From a checkpoint of a small mixture-of-experts model trained on Wikipedia: a variant of SOAP for the experts.
Below are experts of layer 3 (counted from 0) of a mixture-of-experts language model. Rows are named router (the router's row for the expert), gate (a neuron's input weights, with its number), up (a neuron's input weights, with its number) and show model dimensions 128-191. Each number is 200 + 40 x the weight over its row's rms, rounded and kept within 0 to 999.
After each expert's rows: a language model's description of what the expert responds to. This comes from a sample of Wikipedia text that the model never trained on.

# expert 36
router,188,258,199,161,223,240,126,232,228,273,199,191,274,275,192,185,219,190,209,231,160,239,198,173,283,200,115,246,236,212,236,177,219,192,153,187,126,198,246,161,190,189,179,199,117,230,111,249,246,192,199,195,210,226,201,215,205,134,244,162,225,205,198,203
gate0,203,184,211,227,268,234,214,212,177,199,193,259,238,228,168,187,269,237,165,144,195,254,223,247,294,224,154,286,167,210,278,234,173,195,212,201,153,208,237,85,154,223,164,216,169,185,199,233,173,241,156,176,211,176,152,261,186,259,140,205,270,220,168,207
up0,217,236,202,206,201,244,202,179,194,130,149,219,151,187,171,212,210,247,275,257,205,242,199,175,190,184,255,257,220,236,183,191,222,163,195,267,128,191,169,135,189,193,179,262,202,228,187,221,239,225,232,220,203,137,256,227,160,137,216,168,196,208,244,291
gate1,165,201,236,177,185,250,146,214,214,245,293,149,170,220,216,223,184,236,202,253,258,99,228,210,216,198,199,220,193,149,175,133,284,209,194,210,238,195,246,153,246,205,213,169,183,260,205,165,283,156,154,261,196,191,206,230,180,167,185,254,178,164,221,237
up1,152,238,221,191,229,271,199,223,228,148,230,246,171,197,214,217,176,204,205,177,190,201,195,211,233,170,268,196,165,136,152,188,251,208,204,189,149,172,215,182,203,236,228,201,148,223,217,247,198,203,226,199,201,284,156,212,198,181,203,220,190,179,129,226
gate2,233,191,206,231,142,210,286,211,179,223,154,236,225,134,138,264,209,206,174,213,169,197,199,189,232,181,248,228,198,178,225,138,214,198,192,135,166,170,275,176,283,227,234,182,222,164,206,234,225,153,191,210,224,247,250,213,247,140,242,178,248,241,216,202
up2,149,178,231,160,254,187,249,193,259,127,268,176,159,199,178,152,159,169,205,176,290,204,214,244,127,197,225,228,167,248,172,292,213,147,162,259,174,228,227,210,165,163,165,237,178,237,150,203,177,243,261,94,229,217,203,176,165,206,199,198,224,201,241,242
Linking prepositions. The preposition "of" after a noun, plus between, including, like, among and such as, joining one noun phrase to the next.

# expert 34
router,207,256,143,217,237,283,187,252,222,217,178,225,263,247,208,201,134,207,195,227,189,183,206,186,215,242,187,314,190,198,212,171,219,217,214,191,143,180,237,164,227,199,197,144,137,261,203,211,236,168,182,239,159,283,170,212,240,198,226,214,191,167,159,200
gate0,220,182,224,176,197,176,220,186,144,164,219,274,260,188,214,226,183,187,191,257,246,254,165,179,185,157,204,131,233,198,138,256,193,181,211,285,178,275,235,196,198,189,154,106,182,226,231,185,206,238,227,124,207,234,162,173,252,112,229,167,247,194,147,197
up0,188,254,174,203,181,267,206,188,207,213,225,300,174,216,202,145,248,210,223,221,133,197,208,239,193,227,265,149,218,204,204,221,145,219,165,304,187,288,223,216,135,219,164,165,161,237,189,186,159,174,245,254,158,170,257,246,186,159,204,267,208,192,207,180
gate1,196,257,193,193,158,223,162,234,200,187,235,301,222,197,174,179,135,165,239,194,129,185,198,234,215,149,197,159,169,224,195,181,202,203,161,224,244,219,199,199,198,205,157,281,243,239,188,210,252,226,148,223,169,194,217,256,176,154,233,192,139,135,223,272
up1,157,228,267,205,268,170,205,244,152,208,184,165,205,214,281,136,170,175,174,183,226,208,141,186,207,229,188,236,251,290,245,201,216,178,215,196,193,174,194,200,224,241,204,248,193,228,167,137,199,202,226,180,239,181,210,129,202,208,231,260,152,203,227,90
gate2,166,192,194,225,202,194,216,179,208,198,236,218,180,149,180,223,197,232,207,254,133,165,136,180,195,275,169,168,184,286,148,242,190,221,272,154,209,139,176,220,226,170,154,144,165,164,234,190,168,208,260,226,183,201,198,156,215,171,176,201,275,215,205,180
up2,229,228,171,172,195,147,287,287,237,166,257,174,191,217,168,275,239,206,177,230,206,240,194,238,139,196,190,188,182,215,257,212,173,251,170,163,163,228,256,151,162,245,181,179,184,251,153,241,227,196,194,119,215,177,226,267,137,213,161,183,166,204,232,194
Plural noun endings. Plural -s or -es endings and plural nouns, often in sports and statistics contexts, e.g. years, points, Appearances, Positions, civilians.

# expert 0
router,226,223,195,215,291,176,219,277,264,289,177,238,341,239,164,191,205,181,190,242,208,234,174,219,211,203,196,182,172,281,250,165,222,198,259,217,219,180,220,188,208,181,181,97,180,223,180,205,259,188,210,211,214,194,155,209,249,83,206,181,169,201,125,254
gate0,258,106,214,191,162,181,179,244,204,183,207,203,236,233,144,265,220,195,159,136,168,193,182,210,244,251,163,218,206,222,224,162,216,157,203,162,183,253,160,272,174,144,198,180,183,180,252,148,194,162,250,260,153,189,141,170,114,246,206,210,196,240,137,161
up0,139,168,188,213,207,209,205,136,176,254,161,194,256,175,258,229,219,191,227,219,172,206,257,150,166,151,212,193,215,227,187,142,160,233,284,177,233,193,192,172,199,253,192,210,260,209,178,180,164,202,194,93,124,166,297,178,292,132,220,183,183,203,234,236
gate1,231,170,189,147,202,227,221,208,238,226,120,189,189,248,248,230,221,245,162,208,244,185,275,241,229,234,152,216,196,166,278,140,138,183,161,277,274,142,235,253,196,193,265,283,235,228,206,168,122,238,225,210,172,230,222,218,214,131,211,191,189,237,155,248
up1,187,197,216,151,295,198,210,126,192,247,170,271,241,271,168,241,198,211,220,173,201,277,186,293,180,207,211,159,160,177,241,131,235,177,192,281,198,151,230,245,167,268,182,264,204,209,179,131,201,276,253,189,166,189,230,238,178,132,167,207,154,229,184,262
gate2,293,245,193,142,117,277,215,256,227,226,235,203,219,189,186,272,195,265,228,194,180,227,273,175,258,203,257,170,239,147,251,182,119,151,251,222,204,186,220,216,186,145,161,159,164,222,207,190,218,156,213,199,286,200,166,230,226,195,233,170,274,136,172,221
up2,194,221,182,197,204,223,245,232,217,227,275,141,186,259,184,239,198,191,214,228,174,195,226,188,156,258,178,200,213,177,264,196,188,135,222,242,228,141,246,232,149,100,186,215,222,198,167,158,136,210,124,215,250,173,189,217,241,203,212,174,169,103,226,232
Definite article and determiners. The article "the" or "The" opening a noun phrase, usually after a preposition, also possessives like My, Your, Our: "in the final".

# expert 49
router,202,242,167,243,206,245,190,227,269,251,216,205,246,218,193,164,237,205,177,235,169,281,185,138,225,220,177,255,220,233,295,135,234,222,164,267,145,173,236,132,197,164,185,203,212,282,165,225,280,183,215,192,200,204,179,215,247,155,175,268,216,214,182,214
gate0,228,97,199,266,199,195,216,236,210,154,177,222,202,146,287,244,205,260,199,225,173,212,256,209,207,243,199,74,243,232,191,307,222,194,219,235,203,299,205,198,210,226,176,151,228,213,226,165,326,192,151,212,213,218,129,190,154,193,221,249,169,222,252,182
up0,194,216,164,276,163,148,166,231,271,187,194,213,195,155,227,234,222,215,233,250,237,278,207,280,196,204,217,153,217,177,213,161,180,195,190,220,163,315,252,105,252,162,183,204,194,207,179,182,252,206,151,231,226,272,236,161,197,150,231,161,215,213,216,217
gate1,177,281,223,191,209,185,177,182,273,176,219,207,236,135,218,196,228,158,230,197,170,226,238,167,158,136,200,177,246,208,219,120,117,230,217,250,215,233,269,198,218,208,204,175,183,272,153,224,228,131,181,195,257,254,155,165,251,239,185,288,213,152,227,234
up1,255,234,234,235,218,208,128,170,274,184,215,261,208,180,228,155,181,118,218,194,253,259,211,223,225,201,223,135,242,208,160,203,239,222,165,177,276,209,266,190,182,194,171,214,258,175,219,194,183,142,228,194,203,214,202,153,191,144,159,140,176,160,252,190
gate2,182,180,173,310,218,203,161,225,271,212,151,231,176,181,163,194,129,197,166,216,168,248,220,206,177,156,227,198,172,231,175,175,220,135,141,178,184,144,229,281,199,235,227,151,172,256,164,254,212,199,207,185,161,320,186,262,164,149,257,212,173,239,172,178
up2,191,187,199,163,162,197,176,187,173,183,216,185,141,267,176,181,153,191,244,219,236,183,205,244,187,262,247,214,200,231,146,167,193,186,207,167,173,223,163,233,217,210,202,218,175,203,154,252,153,245,253,269,177,171,199,228,124,191,157,162,195,178,237,246
Year numbers. Four-digit years, or their final digits, in dates and tables, such as in 1992, born 1967, 1969, plus the noun time.

# expert 15
router,254,238,170,173,212,269,217,271,253,223,129,242,238,209,176,182,145,233,146,229,164,206,189,153,239,198,141,218,213,235,207,183,160,240,281,246,270,149,205,200,219,117,189,217,177,193,214,253,188,180,246,208,147,222,203,199,171,171,220,209,237,152,231,208
gate0,191,197,126,218,196,274,236,205,196,257,156,200,175,233,247,125,206,147,192,177,172,199,240,222,167,209,171,99,195,257,219,209,248,222,252,220,229,186,239,199,239,233,224,145,221,170,240,152,119,229,225,184,146,183,133,201,198,241,158,273,271,195,273,259
up0,266,220,249,169,156,228,275,152,217,248,214,192,182,210,189,163,212,206,199,159,181,289,216,175,264,145,208,113,214,277,163,250,190,193,123,184,152,192,231,179,179,167,201,198,249,181,280,236,174,186,187,216,178,174,166,184,198,209,199,142,264,160,148,249
gate1,192,182,192,177,189,192,173,136,140,246,191,247,173,212,270,245,246,272,240,162,244,154,284,171,228,248,226,206,226,255,138,179,211,254,142,147,273,152,242,146,88,164,115,190,188,199,238,134,162,183,222,211,223,177,183,177,203,161,189,174,195,211,195,158
up1,247,203,216,176,141,214,212,160,226,263,122,189,200,156,196,153,149,162,269,153,132,180,158,286,198,230,139,259,229,216,178,216,204,197,261,159,161,282,149,142,279,210,184,211,232,173,140,226,223,178,178,280,159,154,231,248,242,209,223,181,199,235,241,221
gate2,217,216,174,241,258,185,201,213,161,172,189,258,200,205,234,229,149,261,199,202,218,211,235,213,175,209,194,201,214,190,170,157,213,185,171,274,147,186,124,214,222,182,199,145,162,220,275,189,191,158,242,256,224,224,196,216,193,167,84,216,144,158,188,222
up2,194,166,229,175,135,229,169,203,163,205,138,158,241,202,225,124,158,223,191,196,237,222,203,205,241,217,175,177,239,262,175,198,232,147,203,218,192,140,187,103,138,219,235,272,251,217,154,198,172,298,183,167,150,159,233,186,190,221,220,179,189,228,153,198
Line-start list markers. Hyphens and pipes starting list items or table rows after a line break, such as "- Length:", "| Pos.", "- Children".

# expert 14
router,235,192,174,192,222,187,173,138,246,261,205,238,262,209,210,216,189,227,169,253,209,244,198,153,226,189,169,238,157,211,235,179,163,282,219,219,197,126,234,187,200,173,171,176,183,187,125,228,231,156,230,210,207,259,204,226,201,136,218,229,186,199,248,273
gate0,219,182,183,250,191,148,151,229,211,185,249,166,212,237,205,150,251,219,176,140,194,272,155,132,186,198,139,174,192,209,232,92,198,227,218,157,236,218,160,170,203,162,202,197,230,265,187,228,216,188,177,197,166,231,285,213,149,166,204,183,169,162,263,158
up0,248,218,188,149,190,249,229,225,214,168,171,218,238,189,267,211,228,210,198,152,260,189,208,99,240,122,115,203,195,294,156,185,225,219,122,197,217,246,177,215,181,138,212,221,203,175,198,264,279,240,196,217,164,257,254,199,155,221,229,207,233,186,254,209
gate1,156,138,187,152,139,268,189,125,150,236,181,200,219,167,156,131,196,219,208,156,159,175,232,180,205,135,247,249,219,225,195,259,182,246,149,211,278,190,227,189,245,207,252,179,248,185,140,224,182,195,276,162,259,219,170,204,214,219,225,223,260,218,211,235
up1,100,196,122,222,243,224,180,213,190,153,196,198,252,157,203,290,185,163,202,175,179,217,172,171,197,164,189,208,226,199,211,159,197,189,226,175,259,214,232,157,159,206,155,153,216,165,199,212,188,211,214,174,251,214,200,228,291,188,141,170,125,294,156,183
gate2,253,250,236,200,217,155,211,150,242,239,233,181,198,199,217,228,206,175,250,290,234,183,204,241,209,208,214,202,186,256,199,292,173,253,176,210,159,300,128,148,178,143,248,219,163,156,217,123,145,176,274,222,124,193,197,222,222,269,207,142,124,176,224,211
up2,192,257,194,165,220,171,225,284,196,238,153,220,242,197,178,237,180,182,231,251,162,228,191,176,156,139,189,172,186,264,200,202,196,229,175,190,218,224,189,163,194,152,236,259,147,186,167,169,212,219,212,140,181,173,206,256,220,201,119,125,178,196,249,218
Prepositions. Prepositions starting a phrase after verbs or nouns, mostly in, by, on, for, with, at, during, often after performing.

# expert 43
router,193,171,165,114,217,224,177,241,236,228,212,213,211,250,210,191,212,191,210,232,229,221,194,143,188,225,166,220,179,199,241,166,139,191,188,238,237,129,118,191,250,205,207,278,143,260,168,211,195,154,238,232,153,199,165,262,247,206,211,325,148,194,198,283
gate0,183,215,240,241,145,192,193,177,173,205,201,210,189,176,187,230,179,194,197,242,183,110,131,250,193,163,145,212,170,311,182,194,191,186,129,226,139,183,152,220,184,179,156,239,206,158,230,184,272,158,182,263,198,145,196,88,209,178,211,237,126,255,165,226
up0,223,256,174,190,244,179,288,249,220,261,166,149,163,242,219,231,195,248,235,161,180,308,227,167,213,252,175,186,209,134,162,214,142,201,276,234,229,182,235,184,211,210,163,171,254,160,145,267,206,159,264,261,173,179,212,211,175,204,154,225,263,225,251,219
gate1,189,196,136,198,129,161,167,201,208,166,214,182,202,141,174,263,165,187,247,143,139,208,157,191,162,200,164,170,221,183,263,208,183,142,192,105,176,240,172,224,180,236,152,140,247,286,168,213,206,262,223,211,188,178,219,263,162,167,231,258,208,218,204,218
up1,145,172,202,200,159,173,248,196,196,203,275,240,186,231,201,222,231,203,139,171,271,182,140,233,241,212,199,213,154,180,261,171,157,189,120,180,225,203,179,190,177,210,224,214,192,220,285,160,233,230,264,295,257,258,194,225,179,137,217,228,253,177,263,177
gate2,188,242,218,125,225,255,173,248,199,184,233,200,231,151,219,145,232,219,198,205,227,196,224,202,228,227,169,204,179,208,207,206,186,188,206,110,125,163,179,176,144,244,198,226,187,175,171,213,236,201,293,278,227,155,118,149,196,237,207,161,167,197,207,184
up2,130,207,172,217,222,197,163,195,260,142,286,219,140,180,216,195,310,232,227,231,229,164,222,198,238,257,188,222,182,255,216,250,228,188,179,114,171,188,195,191,168,217,182,287,237,230,210,185,205,121,235,241,160,170,150,127,174,173,176,155,130,200,176,184
Infinitive to, auxiliaries. Function words after a subject or verb, mainly infinitive to, auxiliaries had, has, not, would, can, and adverbs also, only.

# expert 21
router,236,194,198,140,196,193,231,222,218,280,168,216,226,227,204,142,146,240,177,226,186,225,179,218,254,208,217,245,141,183,221,158,160,223,294,276,204,185,222,166,191,179,105,188,153,237,168,218,281,160,210,155,145,222,196,234,213,189,224,272,203,223,226,219
gate0,197,163,200,169,137,185,176,187,233,242,179,217,257,251,187,207,223,200,176,242,212,164,136,287,146,183,169,230,246,233,199,196,182,218,181,196,202,193,266,278,143,173,159,127,173,233,224,231,223,237,223,289,211,125,226,225,242,111,246,238,219,214,136,241
up0,174,235,163,196,235,227,222,183,243,243,155,155,181,136,250,222,193,230,244,218,194,175,226,138,220,185,234,189,116,213,225,248,216,170,184,197,131,256,157,178,157,230,187,225,240,223,226,185,193,264,183,234,205,181,229,178,152,285,197,230,180,166,244,161
gate1,222,185,232,218,169,103,243,290,265,158,234,299,202,135,175,85,192,309,189,220,237,112,277,244,183,237,223,227,153,232,150,201,196,226,186,186,196,167,273,216,178,244,162,131,150,227,193,189,195,176,163,220,201,243,246,181,203,160,238,180,245,207,202,186
up1,202,141,178,187,250,254,214,242,204,155,173,206,267,174,157,171,137,185,234,193,185,182,236,181,132,204,150,163,172,171,185,173,173,203,226,225,181,192,222,188,206,197,267,147,178,134,203,214,234,210,148,127,176,255,184,247,166,239,164,242,195,190,238,160
gate2,201,178,249,150,141,212,198,254,181,214,217,163,162,170,166,134,236,274,140,267,139,149,170,215,210,200,162,253,232,173,256,156,247,250,288,224,104,220,168,171,173,161,176,266,176,240,165,196,176,202,185,184,220,252,166,158,164,185,194,251,130,130,160,97
up2,166,139,247,234,252,129,197,97,118,196,168,197,224,147,234,218,216,147,134,171,181,202,165,204,109,182,249,199,178,256,230,201,205,255,179,167,174,234,140,133,182,241,159,223,167,292,220,125,139,255,168,275,192,160,225,213,210,172,178,206,163,210,218,176
Heading equals signs. Equals signs opening section headings after blank lines, plus abbreviations in stats, taxonomy and geography data, such as MPC, DF, °C.

# expert 16
router,222,231,164,201,232,251,211,239,194,253,191,172,301,257,146,112,200,264,166,227,196,199,249,209,181,206,170,190,183,249,230,181,195,184,282,266,222,177,173,179,277,170,194,177,135,225,194,203,278,178,155,216,157,225,196,179,231,106,207,215,228,168,166,193
gate0,259,202,152,216,159,208,227,261,190,188,282,177,273,272,183,229,181,190,171,187,207,160,146,181,217,245,179,130,182,181,165,206,171,169,164,251,159,172,221,252,180,211,190,193,170,183,215,208,244,208,267,148,214,221,180,208,184,198,255,153,166,207,228,200
up0,248,217,253,175,196,193,196,253,181,216,192,213,182,193,169,217,125,258,225,242,131,201,175,227,197,157,249,235,237,266,192,229,200,212,200,238,210,204,216,168,161,130,206,187,219,159,221,252,174,139,180,152,247,185,191,183,196,148,217,218,150,248,190,169
gate1,129,210,203,140,229,212,114,178,240,167,164,195,224,228,231,149,174,247,206,257,99,190,213,205,196,233,199,219,128,216,239,212,183,202,234,149,177,159,209,237,245,242,233,202,239,165,173,222,262,235,176,236,205,208,191,182,140,142,270,157,189,104,220,254
up1,181,142,250,218,173,228,162,213,211,255,191,197,187,181,259,217,233,211,185,279,193,134,252,217,191,206,164,219,238,173,172,154,212,198,265,179,182,260,191,196,159,218,236,213,193,145,240,173,204,208,219,203,164,227,114,175,176,154,162,212,252,155,226,170
gate2,138,188,202,207,227,159,275,213,155,201,189,213,192,266,257,219,191,222,210,208,100,186,243,261,219,204,211,210,265,196,229,212,129,149,175,180,160,238,205,134,263,199,164,240,276,229,170,271,161,241,200,220,196,154,210,255,268,183,188,205,207,327,173,239
up2,206,282,273,226,149,229,190,240,207,188,170,189,168,255,205,203,188,175,198,233,226,246,176,228,223,196,243,279,207,192,167,195,240,242,249,209,204,181,199,245,201,219,263,198,203,196,246,226,214,207,199,253,71,186,182,233,127,181,172,202,175,201,188,205
Clause-separating commas. Commas after a noun phrase, name or date in running prose and list items, typically followed by and, which, but, he.

# expert 7
router,245,201,197,177,193,304,153,166,236,237,192,261,217,322,147,141,143,232,205,232,163,257,204,220,216,233,213,243,170,235,191,151,161,246,230,162,157,158,159,134,148,187,161,203,166,236,168,221,222,203,189,221,213,323,164,226,237,172,265,180,228,209,113,231
gate0,201,187,230,192,189,206,248,251,186,256,165,158,172,180,121,226,252,242,195,171,64,127,249,279,161,233,209,230,144,202,198,268,185,307,142,170,172,154,186,153,156,193,220,211,214,199,151,246,147,168,214,147,164,214,179,179,234,202,260,180,239,163,164,227
up0,145,151,224,188,252,193,188,231,221,229,161,281,177,215,197,240,168,177,226,175,202,141,216,158,249,211,273,103,199,245,179,118,236,285,236,241,195,207,173,140,281,213,226,188,150,234,230,213,151,272,188,218,180,219,171,198,201,188,263,204,163,216,156,163
gate1,161,235,260,213,229,304,112,187,207,193,218,252,172,156,192,193,268,133,205,214,186,254,229,149,189,203,226,251,152,190,190,178,217,227,178,149,189,192,138,116,186,196,184,186,227,249,167,127,242,232,180,180,151,304,170,210,211,182,253,129,234,249,236,232
up1,185,241,179,253,173,173,265,267,169,226,196,170,228,130,224,195,198,204,170,179,227,176,178,216,233,228,247,177,204,232,151,172,210,119,203,222,256,208,191,257,253,122,164,157,167,226,190,236,200,208,177,280,203,185,169,214,295,232,206,262,232,186,149,165
gate2,142,156,257,187,238,181,154,228,220,237,152,190,180,187,167,165,209,212,203,238,229,204,236,208,196,129,180,173,224,191,187,183,183,198,204,225,239,185,238,166,107,174,224,299,225,121,207,262,310,210,226,244,173,283,174,113,244,228,189,183,230,226,154,158
up2,169,171,165,205,172,262,262,130,204,248,213,164,151,159,177,198,158,185,208,138,267,210,224,204,137,252,145,242,221,226,200,144,199,154,172,223,229,195,214,172,205,208,264,214,175,213,194,172,123,179,215,247,262,227,211,217,164,158,219,200,145,193,202,185
Consonant-ending name pieces. Word pieces ending in consonants like g, al, der, land inside place names and words, such as Pahang, Puntland, Gender, powders.

# expert 40
router,220,221,161,198,224,250,225,231,228,235,173,217,267,220,187,165,208,185,141,277,160,217,177,204,209,238,121,220,198,217,246,150,232,199,196,246,160,156,253,160,236,174,134,148,192,196,191,242,239,202,257,188,165,262,176,222,234,130,236,278,247,213,137,246
gate0,160,220,184,139,234,162,245,148,194,239,151,182,257,260,264,232,203,189,135,176,202,232,155,197,195,201,220,206,204,169,250,184,142,160,189,152,237,238,167,213,208,151,144,190,246,203,172,211,223,188,203,265,152,231,119,155,109,180,180,215,197,170,186,194
up0,274,232,172,151,208,218,215,219,208,240,223,134,213,207,307,156,201,234,198,173,287,217,232,166,235,246,192,200,217,131,174,184,178,184,230,179,165,173,164,162,177,214,174,226,208,193,255,247,111,121,282,223,170,204,175,174,220,196,183,169,214,249,192,224
gate1,197,222,186,167,271,183,146,247,188,196,264,247,191,220,197,202,227,242,267,212,245,223,245,87,324,251,258,178,161,231,213,205,189,206,199,193,198,201,269,222,185,232,94,228,299,198,192,267,174,218,144,187,235,200,233,199,172,103,164,194,144,201,126,240
up1,282,154,206,192,194,192,198,209,145,142,202,234,207,229,193,212,180,152,197,205,247,198,202,242,161,183,198,173,205,247,272,215,216,282,216,222,221,158,131,121,162,242,239,124,229,204,259,225,222,148,94,134,188,177,243,217,250,178,162,146,171,178,192,176
gate2,189,260,275,182,230,157,239,230,172,189,214,240,231,170,158,197,174,174,221,169,241,179,173,242,236,143,188,214,142,150,153,163,253,283,158,150,163,174,154,161,264,222,198,218,229,172,214,170,198,175,250,170,172,238,179,262,185,140,179,244,217,210,161,274
up2,243,189,158,184,159,225,221,184,269,253,208,176,174,177,160,231,182,173,228,169,187,213,279,138,210,250,169,226,258,179,175,204,279,178,232,236,257,257,261,197,188,220,187,256,186,259,157,213,158,262,170,244,239,159,219,191,226,119,215,219,129,229,164,264
Digits and formula markup. Single digits and numeric pieces in tables and data, plus ^ and _ in subscript or superscript markup like H_{2}SO_{4}, km^{2}.

# expert 17
router,212,237,163,177,262,262,233,290,288,214,188,241,220,234,121,168,221,238,150,256,172,236,246,168,199,232,202,233,141,217,246,173,155,145,216,202,203,164,240,222,243,188,198,198,195,251,179,260,321,178,209,187,180,227,155,218,219,131,221,246,198,171,166,229
gate0,275,207,219,154,198,259,283,244,236,187,163,229,161,259,166,170,218,237,143,191,190,166,187,174,194,178,194,245,181,143,155,180,194,158,179,205,238,271,162,176,183,246,251,131,207,204,173,220,194,172,184,199,266,185,188,188,168,124,237,167,167,205,145,208
up0,162,256,207,223,215,222,194,190,217,206,171,264,154,242,229,223,179,219,165,250,244,215,241,136,230,196,218,246,219,224,132,211,166,183,200,199,206,178,167,166,115,229,274,184,226,121,190,206,137,105,181,204,250,184,128,189,166,228,204,182,239,185,210,222
gate1,198,248,164,225,198,166,213,135,189,199,210,195,207,201,155,158,269,115,110,161,161,207,227,228,165,210,211,257,174,238,117,161,201,182,202,227,268,233,215,182,276,209,202,214,220,244,137,216,292,216,168,234,221,196,222,166,220,202,211,243,158,172,193,222
up1,222,207,170,150,251,223,174,194,239,196,137,183,259,171,152,190,176,166,152,291,267,135,216,237,223,176,210,230,183,228,279,189,219,187,189,249,247,192,156,127,205,232,182,183,231,111,238,184,231,216,245,231,258,277,156,137,204,93,193,170,207,164,218,168
gate2,250,160,199,207,158,180,202,171,178,177,108,128,176,222,218,198,226,188,174,213,202,133,234,206,257,175,139,164,150,213,159,177,212,227,263,218,230,140,243,167,267,156,219,293,193,191,176,204,192,199,226,179,181,194,225,240,263,156,159,257,185,178,155,186
up2,150,186,141,187,221,255,232,170,142,164,135,223,178,152,246,214,184,235,188,132,273,153,240,189,150,238,212,236,222,192,266,300,121,85,202,194,245,251,223,214,172,182,207,161,181,225,281,193,118,233,233,228,235,175,217,195,249,203,159,232,185,281,136,189
Month names. Month names in dates, usually after in, on or the, and before a day number or year, such as February 2014 and 23 November.

# expert 54
router,223,141,206,176,202,204,137,222,225,260,127,217,252,197,152,199,202,301,113,254,167,253,173,216,250,219,173,254,141,209,346,190,226,239,204,218,197,148,231,168,277,198,161,169,164,193,190,219,223,233,197,89,130,220,141,201,207,132,248,238,189,247,219,231
gate0,197,249,295,240,159,208,267,257,208,206,166,203,266,232,188,264,159,225,183,226,200,245,219,133,171,214,197,182,150,252,232,193,234,173,163,167,185,179,221,228,206,230,197,130,245,240,118,155,142,203,216,145,147,162,187,252,236,199,212,265,140,207,149,206
up0,217,127,233,178,245,204,127,216,194,222,155,127,148,180,152,160,205,201,176,259,134,138,204,250,196,203,244,244,246,257,151,216,189,191,189,181,160,278,197,195,204,182,153,269,166,188,250,179,163,257,243,250,155,195,146,155,268,223,277,169,170,222,203,230
gate1,163,251,211,235,182,179,220,227,169,225,205,175,147,142,215,181,252,193,185,170,170,202,143,213,207,236,258,114,271,252,203,159,233,243,195,221,186,208,285,166,204,235,170,195,261,211,170,205,197,196,187,217,238,229,213,224,258,261,222,267,188,177,200,218
up1,221,181,140,190,180,155,170,176,227,245,242,167,186,224,135,245,103,200,202,217,213,263,179,192,218,157,176,278,140,191,241,259,239,255,212,162,228,179,184,220,201,121,249,231,204,201,186,173,142,227,184,163,219,193,188,158,180,145,204,151,178,202,142,209
gate2,172,179,151,111,216,158,265,250,203,167,210,195,161,186,175,294,230,240,202,207,208,220,168,228,225,158,212,186,222,243,227,216,201,143,110,142,154,182,227,194,153,152,228,254,159,171,194,163,218,203,179,205,204,202,181,210,193,150,241,286,125,143,201,205
up2,171,254,229,172,232,119,161,150,135,262,183,194,183,166,203,209,249,246,166,228,130,179,189,214,254,216,226,221,168,170,268,146,125,248,268,203,250,232,152,210,214,171,196,221,247,239,276,171,174,280,188,216,155,127,201,208,164,230,195,60,208,175,185,183
Numbers in stats and dates. Numerals and number pieces in sports scores, tables, dates and statistics, often after a pipe or dash, such as 111–99, 63 yards, January 4.

# expert 39
router,242,132,163,171,214,165,170,229,236,258,222,203,238,282,148,197,206,253,204,230,138,270,177,174,218,245,147,243,194,215,319,194,161,185,225,254,189,144,158,181,225,154,206,171,145,289,155,231,195,176,195,202,166,211,194,211,234,167,137,235,256,195,161,231
gate0,220,240,158,148,192,231,175,167,191,203,252,207,238,125,82,259,214,269,196,171,198,176,121,268,198,160,251,257,254,194,230,186,200,198,245,252,154,243,226,130,139,168,139,203,181,265,187,230,232,222,216,248,224,182,194,170,260,122,195,205,210,167,231,252
up0,179,215,242,290,164,174,219,192,208,286,185,160,197,305,267,209,189,171,185,256,129,173,236,232,224,224,239,152,197,224,182,180,146,241,143,232,258,202,205,275,243,164,243,205,234,203,225,183,234,210,260,215,132,179,143,259,144,247,235,237,216,189,202,199
gate1,146,170,164,267,220,105,189,192,192,174,248,214,181,177,239,126,203,230,231,204,194,188,197,198,256,202,290,222,238,214,235,137,209,236,185,167,221,178,170,192,172,241,197,153,210,129,169,182,248,208,226,165,264,189,167,235,183,259,195,211,238,239,46,139
up1,255,167,262,218,242,232,216,186,195,212,139,177,151,243,202,238,248,224,223,182,211,230,187,188,225,220,109,200,192,269,168,184,254,205,231,182,191,173,140,214,240,226,210,175,223,201,185,165,259,176,91,214,134,214,278,131,175,157,198,272,247,143,193,239
gate2,209,163,221,204,145,226,120,173,218,189,187,181,204,225,280,200,203,195,151,224,262,250,168,190,205,189,171,219,155,148,222,186,206,134,179,182,100,241,198,139,174,185,238,209,211,194,196,117,223,240,187,182,195,252,229,229,302,280,176,163,214,234,223,196
up2,225,214,212,212,232,260,278,167,231,140,251,208,163,263,235,250,260,185,180,180,109,238,289,245,173,272,204,171,151,270,196,205,277,164,255,164,228,179,166,119,212,188,142,189,284,307,147,188,176,194,283,162,196,192,246,188,234,289,215,231,238,127,157,216
Conjunctions and relative words. Clause and list connectors in running prose, such as and, which, that, who, what, mostly after a comma or noun.